config.yaml
n_layer: 16
d_model: 96
normalize_top_k: false
head_dim: 32
norm_eps: 1e-06
init_std_up: 0.0462
train_tokens: 212900000
steps: 6498
Below are experts of layer 9 (counted from 0) of a mixture-of-experts language model. Rows are named gate (a neuron's input weights, with its number), up (a neuron's input weights, with its number) and show model dimensions 0-95. Each number is 128 + 24 x the weight over its row's rms, rounded and kept within 0 to 255. Numbers have three digits each.
Before each expert's rows: "gets" lists some tokens that make up at least twice as much of what it gets as of all text. This comes from a sample of Wikipedia text that the model never trained on. Tokens count by the router's weight.

# expert 44
gets: "al", "an", "a", "ar", "ia", "y"
gate0:134104125134155133152115141105125130130143132128085154120163195118128098134083111134122101152104120128098132155175138087138137155115132073120132127134128120117125082160113144172141127118122085093106137152107147157101115142143137092159146151167112103118101119117131131167139117186112091083
up0:099154100150150143141132136118148135173139135088160180141092150162141141112124147154112104094131085137098133163113118118121129159122122119121121160164152173126119152120138126179111096143126117101143118119134158157170109126152085164123097150140177160084137145109097139134105124125110117178

# expert 58
gets: ":", ";", ",", "-", " |", " –"
gate0:147118131140109141132147120119138121111145099149100101131093145145132107139163066126092130143084168113104100134128166161160101125108155162107138142149138136121134102126126129152128166188125135101144104136105102155087108159138118112150112117143150130149095129102170100153087077132124181147
up0:142169139173111143100118132105177108110135090147097118150099126163151102125131168131125124136104100130116116094132116126089061130120102159099111122131146147117106144110158117165177105144161096129147165156165108144105147111139095133131148108125087103104129168143134139128134108102101082121

# expert 46
gets: "i", ",", "a", " |", "'", "ia"
gate0:106127126167134143132108125044163136106145131114129137119126124170112097103085142142104147114125095135086118132146108137132153087094126131083145161135110170112135135118139116131157163151133124133125161126156093136115111146117143144106165087108125145140130176079068146139137119114128129085
up0:163136134121113142111120154136099194138104117147153104108103110099086126135116155162161144110162146183111156104135177170096113123105147137111123113146148126143133099162133163088135113100121100139121104159122107102117108109121148084120117130138129095146076108159171101146121102127102139136

# expert 52
gets: "i", "u", "o", "ro", "z", "ap"
gate0:126097165149121106101139135116120105126147145101169065129133101119073133133130147118092147108132141161152174081110147099098101131108132055120152130127105139140135127118128133141109123105108156160137116082162134121076089151133128131142113077107109152152114154092119123125154119117115127121
up0:150135148138151140094136130110149044108119116102139123111152176124098174146107101133143083121125132131086139127114143130120148170087135124088147106132084148127143110143117176099146103112153124098128113080157138135133114102124169118167114105125124147153155099149133143124151116082107116135

# expert 33
gets: ",", " and", "),", " (", "\",", " -"
gate0:125128154117099151145127085120146122179125112134160101157120116137087148145144114098132145119127147110147198104099127136148131169139137104102131105151138140113124159125161170128129142133175108109161140095141091087075075137123113104159104124141118102154091109123159152128116089147108134136
up0:150141150154163097102112117137154132134103121119146113135140107121165110149118138103150148116087129129152146158141105105126128079144130088060107160129112143149131153152131155137141124163171083130148121150106136112108115117152160165141116167113147062161137137143125134104152084110086097110

# expert 38
gets: " (", " ", "===", "==", "(", " \""
gate0:132125174140149123141135128169141123140116138153156127119125182113168104123173100192125134134103110093157132134110110148182162127113149117092158087118095112089119135142092109135121151066151143124138123127124117096101147114128131102126155115099091138139135087109165113130153161123138151152
up0:163163128141138112116149145136107105093142160175090119165163129116113125134193122095130140121123108098125124086120148097163116094111151118136128089101116111134126109087161104070099147121139125170106105109100123099118131138129146159111126119181107106176145150154113123118147131094145130145

# expert 10
gets: " St", " st", "st", " m", " b", "B"
gate0:160101127108115155145131170123104112159149133114085096165126111145092122154149159159118136121125130123124139112096119106149142141158095103140150130093077134163089123125057113136121123109170121131099162143079109119160105137135159142117175148173090136142125129087134145145133111111126140154
up0:114124093115175106155130099097137085093122095099123163091171089161142158092130122144116124118116131137127190112139176146098117123104170124139140119136121171137136128163158139176126130093113124086139125120110103149099122098147133105154142103155126140139098115093090125132107104145120104118

# expert 53
gets: " the", "|", " The", "-", " a", "The"
gate0:134155138168040134140129135135137121152170103135091142072125094145126121107141162172119134136091130118099129160126124125154116166102097160109143134148139106103140130137143127106105124078164147126148149108131112118111132120150121104107125166120120090089129136138126093150098149141108160078
up0:140117144098143117133140144115157103139129119072133105099141107142149103155159107152154164089178089136129078121138147102112121146119164108148147106102171122134099148123108105081142159114129158125134173091090128128151137100106136134134145118163122130131157123088089145094159133133162123086

# expert 16
gets: " he", "s", " in", "ar", "A", "c"
gate0:167148112137153131151120135141107122118146100149106101086097172142160133089161099136157160140109131105136103107115144173123097124141113139076070123151111141141143129096117144128173119131177163130162118118116114115125115133112133133104145110171155129154054140125141145170104103120119118139
up0:131159154140156138117170109060103109132131087129136123112155127138144156110128136103158119148156126108134108110106159153201143147153146108132112122158111169094127129166114166142103157124109116127104081119124091126123150123146099112135166141101156106153098122127104095135121140119141131190

# expert 34
gets: " in", " of", " to", " for", " on", " from"
gate0:106133113135162150159098152120133116124116144161151128101165176143121139147100157135136129131115113177132125101104161129109086083111142095132107140104156130126083091100076119143093125140135102150132151150156076120112146140126144153095149145143170143142130139110146145136177132062114121123
up0:126147103117115130117073150095096127068127129107124151106134095107135126089065114129137150101135147165145131144084107092103166096138136120092119109116137145118123103183132164129121141150107134131123094115108158120127142178156187156151115134159130102130155123105144141134111097107141109132

# expert 6
gets: " of", " in", " as", " for", " with", " to"
gate0:120119112119136153100119146153147100125104148087152133122147140096111170175183160138164094096110125115139140119123121091095160127172128122130098090136118103091127073116095135121136154121151135113125103118084125114156094142094082120123138138127128150156126109135130137121077149119138073093
up0:157072108155121096138165077130127128106124131155104125131128115112115092131165128131123136138115108104085122143102116092138134122111113120129149128089110177172142107111129119115161123099181141173148135131115142129148108150100091161130174126143111114106163106144121117152106076144123116066

# expert 50
gets: "1", "2", "3", "4", "7", "6"
gate0:136103119138097105140142077115121133106126129153123107124100113074120095137147128107137105152092091135104117119110131136158122140117140123104181114135142138168094122089116111135177197117121131131127125091107138110140100174158145122122117146114095115169091079117123154120131154187134098116
up0:112150155176120120119101131126100118173114122114143122118122144096126140124159110135120146145149144133166138170133117144138115113108092106078138148103100181129134062145164142141151129185102172135171127134116099125175094146155158149138114093118147131101098158131156129128088122108140122140

# expert 63
gets: "on", "o", "an", "er", "son", "ter"
gate0:107131116153130124129123109104134142164107156097083079142119149139108165117123082159100111125116102110112136139129143131126165127131103112164165127124133086122156089141137134128147089145149089143157069111149153130184167162135123152119105162160114126100146134118187098131132105115106139114
up0:113134181073097114076114139092141173152146150086118110086154138113134141170127123121158104149147129118100115108121141157118135098157122148141164123130154154082123157127105125142133146114117160113172127173126106144148127139135092170110123150155117106134151171135121146143177114145145114152

# expert 54
gets: "s", "es", "ers", "ies", "ations", "ts"
gate0:131181050129143099129136121155188141144139130122122100149103151111112143151109114130129126116144158151169132113120121139162140125124127137145119145122119161099102132103103135126131184106137083116172180090117133102131125151145129172118143110134125113118144137176179094145095105136110104142
up0:148102134113105126125157105127151119134110117122143081093100117133119149172105101168097106101146145111120104136153152048154097122127117118134134128083105138137133129111121170112155144142110110146103108160124104088139101150147116148083101144106152141165115104159128104160185093117132107127

# expert 51
gets: " ", "r", " g", " R", " b", " G"
gate0:130137169115121082125139088136147179112087113136087103124166105181124139134125110139089135137126115081118122177113105148119164094106140115139134145146130153140153108114118097144113105140115132107074151146130154121122096138115160092096142092100157112131121157114149124151181097119119094136
up0:155147136107141143157179140133161126119114151124148101109092153082126112106128176134137171120152100120143107118090123128126126129162126169137120147113103101094099145138117177096126116140199170129176099123115119159117144136134144088138109124146084099139157094158153110114134135126123105146

# expert 5
gets: "ar", "ur", "ul", "u", "re", "el"
gate0:136113107143119097161125161151109129121147136124133137173084125132117163114093137125147125116146137111081098126110115120110092125079143133154156077132117174143141124152153133173101144157124123159132148133103110150134097181157147119124063143144142134159113112145089117108093144154145093166
up0:164160124122138126100141110117131111174148107111121106161094147134117108082097118109109102134159127155141060135095157112161166114152098108090141095129089109124104108156137118126146118149120118135179148082117103061111114149117122095118158129136140102138145144172119105141125142152124119123

# expert 3
gets: "2", "3", "1", "0", "4", "5"
gate0:154175144136173087124128155118163132132158129134105111131089146112120132112127133115163151173125106153136138132125098070137095111145104114132161131116168110106129112121120122117098128126149135137104133154112106142125131158094106080149084133159106155140148160137132152130050104134068112122
up0:110115113105125134149118153110125111136126054075116153110117134061147133179157113130133166094145116137110092131123159089124155162102135084152146110112149153156136144145130163096112134111134146131116139114163174109174129135125098134104120119143120146101147158123145118131161152164144132158

# expert 27
gets: " p", " s", "p", " comp", " sp", " th"
gate0:121124124094156082122193168115157113129161142137112136138134133132130141175119138120101149116122086088143142157102086155124150118135135122110156127144109147150123131151065143131069145158169143119105125132084138115115143130122136125150112110116132099131154127145132167144196135143166154151
up0:115124133110092132131145126133123141128105091082123151149110136174143089169141181135115182119177115109145140071103102138099107107151133154083119121093122158119122125134140110162164120135125137119116140102118138105105123114092100139133126161154104135123128084141184158135180151138135116106

# expert 20
gets: "-", " ", ".", ":", "/", "–"
gate0:112123107123175144142145157158125135103107132114165121081128110122169110150127109086105175126147172132137133113117114126143109101152132142151123137141145137141117103125138099117133121112144103131174174123107113117122163183112127160123120168141098123194116082151111159147106154082142161096
up0:165146131115135142144110080106104119083126128093104133138119134111134143153119127125155101154136106111134164104181103109096159098133123125101120125090133114150119144126159126119149051128117161111139133129149112086127107134119135119139091128093108106164147145101196120109110190121099136133

# expert 56
gets: "\n", " re", " sub", " pre", " pro", " co"
gate0:156128151150134145141104129111134136153153128094121137139136131131125111144107109175094095102155087098117111134152115101137087130110116165142154119127144115130178154136136097073165096120145111143151134181151119147134138154119129087082083086119113104097119105114157142101133111120170108079
up0:110146118121109117118158101124148124118124141135119118149150138073161126118166126132112149160136077136117121105200128107163108121138144156131133151148128128113146170149197130100138119152136126093098134135120118146152091162123117080171121098132098146144107144143111108162086165165133103147

# expert 2
gets: "c", " c", " M", " C", " b", " J"
gate0:119159141161069137141128126079126115131112133130138155125132104130134156133130091122129083077108150113152133140148136106167129090159130108131119095146171075136107116106152124122166162139149165123104101181113127166112124110138079150130154131155122167142117166095145169153143126133114140141
up0:200143085131120128144135090125128127142132119092119142162118096104147139082118099120143094133085116130108141181187109128119115162095167111114141119149126160142129131114135127149120122147150165086147150143131102104146112073086122139128137108163116145130109118120108173114122096094146136111

# expert 39
gets: "ed", "ing", "ated", "es", "ted", "s"
gate0:127155081166128146087123127131098145153099146122192121090108168153186147112118137138156106115150124120114089130114096142135113096133123134162107084144110106135116138118117117145120122118141098160143104098111108128163116127141185172125164146131104127115140130142099136121154069171109132130
up0:139103155138142136148073129133138129142080100132144138166095171126119114138143106120136137132144094154151122154143141097109150146110100106120135171174116091164108126154137103116115145140153082099106156145162105130135121127173151142109112169151129100083152136118103198145135110132107124097

# expert 42
gets: "m", "l", "ip", "im", "ul", "it"
gate0:116153142140152143085084127093110128154116146147118149140108093169150097131156047130101193133109129136127118131113132183111159126156106132112093129141088168141135108106108137090142128127120125122085163117149128139139164133158121129128111156121120125114094112158115085137130135156142091126
up0:095117125166151147094109128181169146150111149101111118112134060121124110143130135137106155136129151121153134118137167089135146126131118105131109174145109153119145082129135147094119164127145120104140167150074155096146133088117130115134172145166119090150137110150135110132145155109157080132

# expert 19
gets: " the", " a", " The", " an", "The", " his"
gate0:166146121099104109152144156103114113108144106123161130112140135124059140149171131153132064165126162160136141143164149138104131141149101176136109114125119119157137131168120103146118122095117102145145197142106137122142136129082125153123127139110139140156156114091105164118130095119115136168
up0:149111122127105126142123108114134132138157106106095096127092128107176087086110130113143108136111135092117105074108160112113154103102092128130079105137106150120144123119117111088107101142115118187129130121173168141146111127140157100145144128094154127134087129160134078131146120075144117095

# expert 0
gets: "t", "ot", "on", "an", "in", "at"
gate0:144118091129173152110147119163114113135135155125096149140153133124127107099134118104124094159123137130100072146135148142145087125160104114108137160107131163161122137104158167159103130086163082179107082103134137153104117135145150164128100131118122138126154130184149129123113080158117139134
up0:175100140082157097118151154107086135122106133138128150100147127086113123136125107125131105113101120105126121131137158149146092093123146138164166154118091134154136087150124127077155185093156131129144120156115188160124117118164136115125125131141117163151067121125098125117132153106154148131

# expert 59
gets: " and", " of", " by", " to", " in", " with"
gate0:179134106143111150059147115125107111113134085128130133132139120078145140163075080141106120155145131117155146127127120163125156106064112160105121095105171102114163117118088112164133147122136145125115147135141159142111122112108109136149089094171125132161129127144120098126116152115122113099
up0:164058143122111113111117080144136115138132098145081130124116108181144143135121112137105079133116175158092102163132119117145092166108148128126154129154148119122121142141142146138141185108161094100166121109137131087140130148141126163140139131112166100147141156134122171146109140152123119162

# expert 30
gets: "in", "is", "z", "el", "ac", "ro"
gate0:122109133106076110146144145119103080138126155116125129115095134134158166144114134128169120096123203152142091132148128122148105135074130114114137140097157113123095126111120164121122134090144133139184140132119088121117165109092101148149128118118092097158102152119104133115173163154108130145
up0:148145154127105117126148145127089139120132170091147146138150144136121123149122162128100141117101183135139091109099136086075136109144130094099127135158136110167074112136090129153139135095159141106080107126157140121129119153120121100116143140165131128145153140107062136163161164123158143102

# expert 9
gets: "est", "all", "ell", "l", "ill", "il"
gate0:103181088093110154110153139146149128147154155090098152112134164075118130133113110144142071154115127108140130095108158149095104093115112112139126148124122113125128128140101173136106150146152122113158141118171113166150081109108089075156152143142123121125114130144163115133145142132125090102
up0:116098161129121088137111117147116136170115117143086145100097131133138152100119144149127131117131137113093130135090115147073120141158106098140133108187110133073150111113176112124163127119152094139145111097150157117131124161096127111140130131159124154121134082131128082163097104136179086136

# expert 40
gets: " was", " is", " be", "ly", " he", " are"
gate0:163161123124165125160111097101158128109120100114140121161096142134108124208067121108080110102144120150112137154116099137135144129125106112098081135142147139072149106136125094111140114155156112131101138109149099113114135119104139102148147129156162126146156100185119145120113105127135112109
up0:111119128104137134082137124163140107050127153094150100131152128133140180102121127135155151136080148101117128109072122159059131136098126129150110123114109127144093159150107165122114135137110128155136122104105142145124149136122127093163127106070108107143166131105104119128118116101144119150

# expert 11
gets: "a", "o", ")", "um", "us", "e"
gate0:130116083144134146106142107115123128195113161096122160130118108171133154143078079098127116144127137107154136111117126155104103116129122167110132152108151110114095158127150101122117161136123144144165124131114128145153112155122140130136127075181082101115099151197143123151125152108110146122
up0:153135098130096119107106122089122170150163115126140128135118154138098113143110152091166125121117122120132108136137158095103143135113146136123126140128145137103156188121069140133185150127103105155174165178142111119120136190117082144152146088167139138108134129143155130130126147157106120100

# expert 12
gets: " the", " a", " his", "s", "ic", "ical"
gate0:119123124176078126095058079115138121124134120167128115104136123165089088144126150148131083088169110147172120088103118148132093115141152131113127164169141114105096122111119106178107124130094134132113135162119116115132147176154110104128119135119132141148159137120135137101146122105134155127
up0:125133174094090126125115131171115136179125108095127060110156105090142136099144123114159141097090127146115111124137149109106125158111110124156122177117106132125145100126115167145135168137115133128153149079150142175157085132152107124118118097111117135122152097136147146133108084122119100088

# expert 23
gets: "\n", ".", "==", " ==", ").", "\"."
gate0:160133099151123152141154133140129178096115105119121081139107135094124134181139187151151111136131159136131157155140117080133089130185165139121122156124118119084129109135134167131125179106157118137123135141149131109134131136131150097160184137160120113167119137113132122135105092107165117148
up0:159125132106146132138123147174167145115111147095120165126147147097158123150116139133134112141155178127163129113147115185126162109153147126079104115120164129151102124144168136155116142148181069125151167139122173095122152119108123084109150138095174135111123123115100105128136122137106123102

# expert 17
gets: " he", " s", " ex", " He", " I", " \""
gate0:147126136127110121158155126116110106094140122149114132091094108127118101147139125125112124081133092128145142124127117151113123125157191154145110141126134086087149168097120126166148092117093133100184161145090109140112126169147163125111120137134133112144105087131084182123152111090087145118
up0:174132100116141142139151101109134114090138122129136110113133123121131141167121144142173090104093114109133136115114138123123114139104128166096140156117133137107142139084090144118154133142158093088156157118121106099132095146130169101106111117087089099118114086104163165087101115107084151078

# expert 13
gets: "i", "°", "r", "7", "e", "9"
gate0:120127137171118129130147141131117166097167162140094127113158097133110078100113142100170103105129121135152125158151148126129142120105132120182178096118126113142146105108138134134167152134100134107139192164156081092101099146119125143137146181108137174123139132154144114108127156101131130144
up0:096146163119126153092156095110122151120104119081109124081158108125128125163122134168175099123100163161124140148102135136153138137131174135157155179115088122120113139144101128100108092136090175136122153111130148144115090138142134120121110097124103102124104068164127145137139123125156116098

# expert 28
gets: "en", "ain", "ent", "ick", "ack", "orn"
gate0:127113135134108131098172119144127165118074134138167182122168089139144094125098137165115120163110140157121123096121151169137143126170138139098143074152127128132061133134149136095138158127129137109142110135143131112120126168109152170112131085149149162141135111114126114117125077120150102141
up0:163075173114103125140130132147137089116122150134141093134145151088081123131178103175139115103114163164140186147131112111099097144140119130132111147123135106146115142106073124114124147129124147089133158159132126128134095126100165133115137140128136122101164152125126069108175137124113152151

# expert 36
gets: " F", " G", "A", "I", "-", " C"
gate0:094121132193126125119145151143146150130138116071102119111116143102100097172133111132133148115176107119122151131156145125152133116087147096112116066084137098097144126139169091155127129139104123140109126117145145132102113124162127124170156104172156109137086107132102163122112148142098153114
up0:146128107142089112160171096114124163122076108114143118154137156081110139151120150084127114116124105153086095113124131145084160143165145129117155072123118133118102120158108156127137129150147145111152122163122109113103125125137141128141116088130101123209114123126172102128117156133101112103

# expert 26
gets: "–", " ", " S", " B", " F", " ("
gate0:109121131147131124110119140159123095107100187087121171114113107106116139135117126127112096135106112156081131165147134136163115140130097144108108164105097151106118116169132105105119136143138133129107111179179174113131188127140114111095117124163151123100116118144107139167149090111087141093
up0:138129127116143133102166118143139075128142071145079117077122129110137111144131090107138124087132109159154080160100132125110084176111148111122127138133158099117119159157111130161161129133094050120132114119142114104099130108145108137144102102140164115115111142109139129131138154156162117129

# expert 22
gets: "9", "0", "8", "6", "5", "4"
gate0:121125109168138117147125109100161126165104114179135095112142149168107134121120180108121143114154119118101096099106105131113131128107123097123050120159132127118119166102137142136103115103133078131110127168149104133126162089125151157127129122087120098117070144104137101133106141170125149139
up0:132113142119109129111160107098151127147125094108087124146149104072149136080079125172118113134151112160133125106128118119107147107168101147162084133074116076104106121166153133101155132095109151134154153150132134099175141151106158100155150111128136112117135126157135109113122100101142144103

# expert 7
gets: " ", "1", "2", "3", " March", " June"
gate0:105109137146106133131147115142146119175093109162149096093175145126126146133129160165121115118105145141102137129121174124106113129130126162149144091128120105113141149112139090149164148112089148117126079102157136142083183155159107141112110114108143172139081103083135142109100134108114093113
up0:100074093122130121141138196105117134126147136126133129113123106138088166150113106175130107145163134138158126154152108135131134149143129143152129129106086139095118155100147086165147147119146117113097131091175117109126125136141108116177136141109138145123124130055145134138143148161123069109

# expert 61
gets: "ation", "er", "ion", "or", "age", "ge"
gate0:127143160130093127083172158112084134092110105139127085128128138127115147113139187123141169114108126140097126085110152106123147124173155113156149143135139188148145084106095142110091148131130114123115104135114104126127081118152137158149127119146111134141093112114133086149111104104160134085
up0:108126099122120140085122128115125119074126114125091148128108112151136127126117140120132150118075132160180126092114154131137129139162124156125100106181101213104132132145151148090113162102132133096106160121121124101082125071119140140128133127132133119082108132097098139135096132135142154107

# expert 47
gets: ".", " |", ":", "'", ").", " \""
gate0:137082136152119136095105149176121098163129143151115129136160140132163097117136121171157133136168116122157119110111156113153124110116102126104120098118111163125112123127113138144088149141101102168127129144129129106131090141101128108131083112113205119135135108119153122123115140167147158048
up0:132151118158127167129193139154169123137188132137120134151139144108143173086158087133132144161132132159115147133166121141133109131137104135137144140112141137124117121166112142146118086140117084158139139148114140114122147130109113139155124139156107134188109127145152168072102092135140116187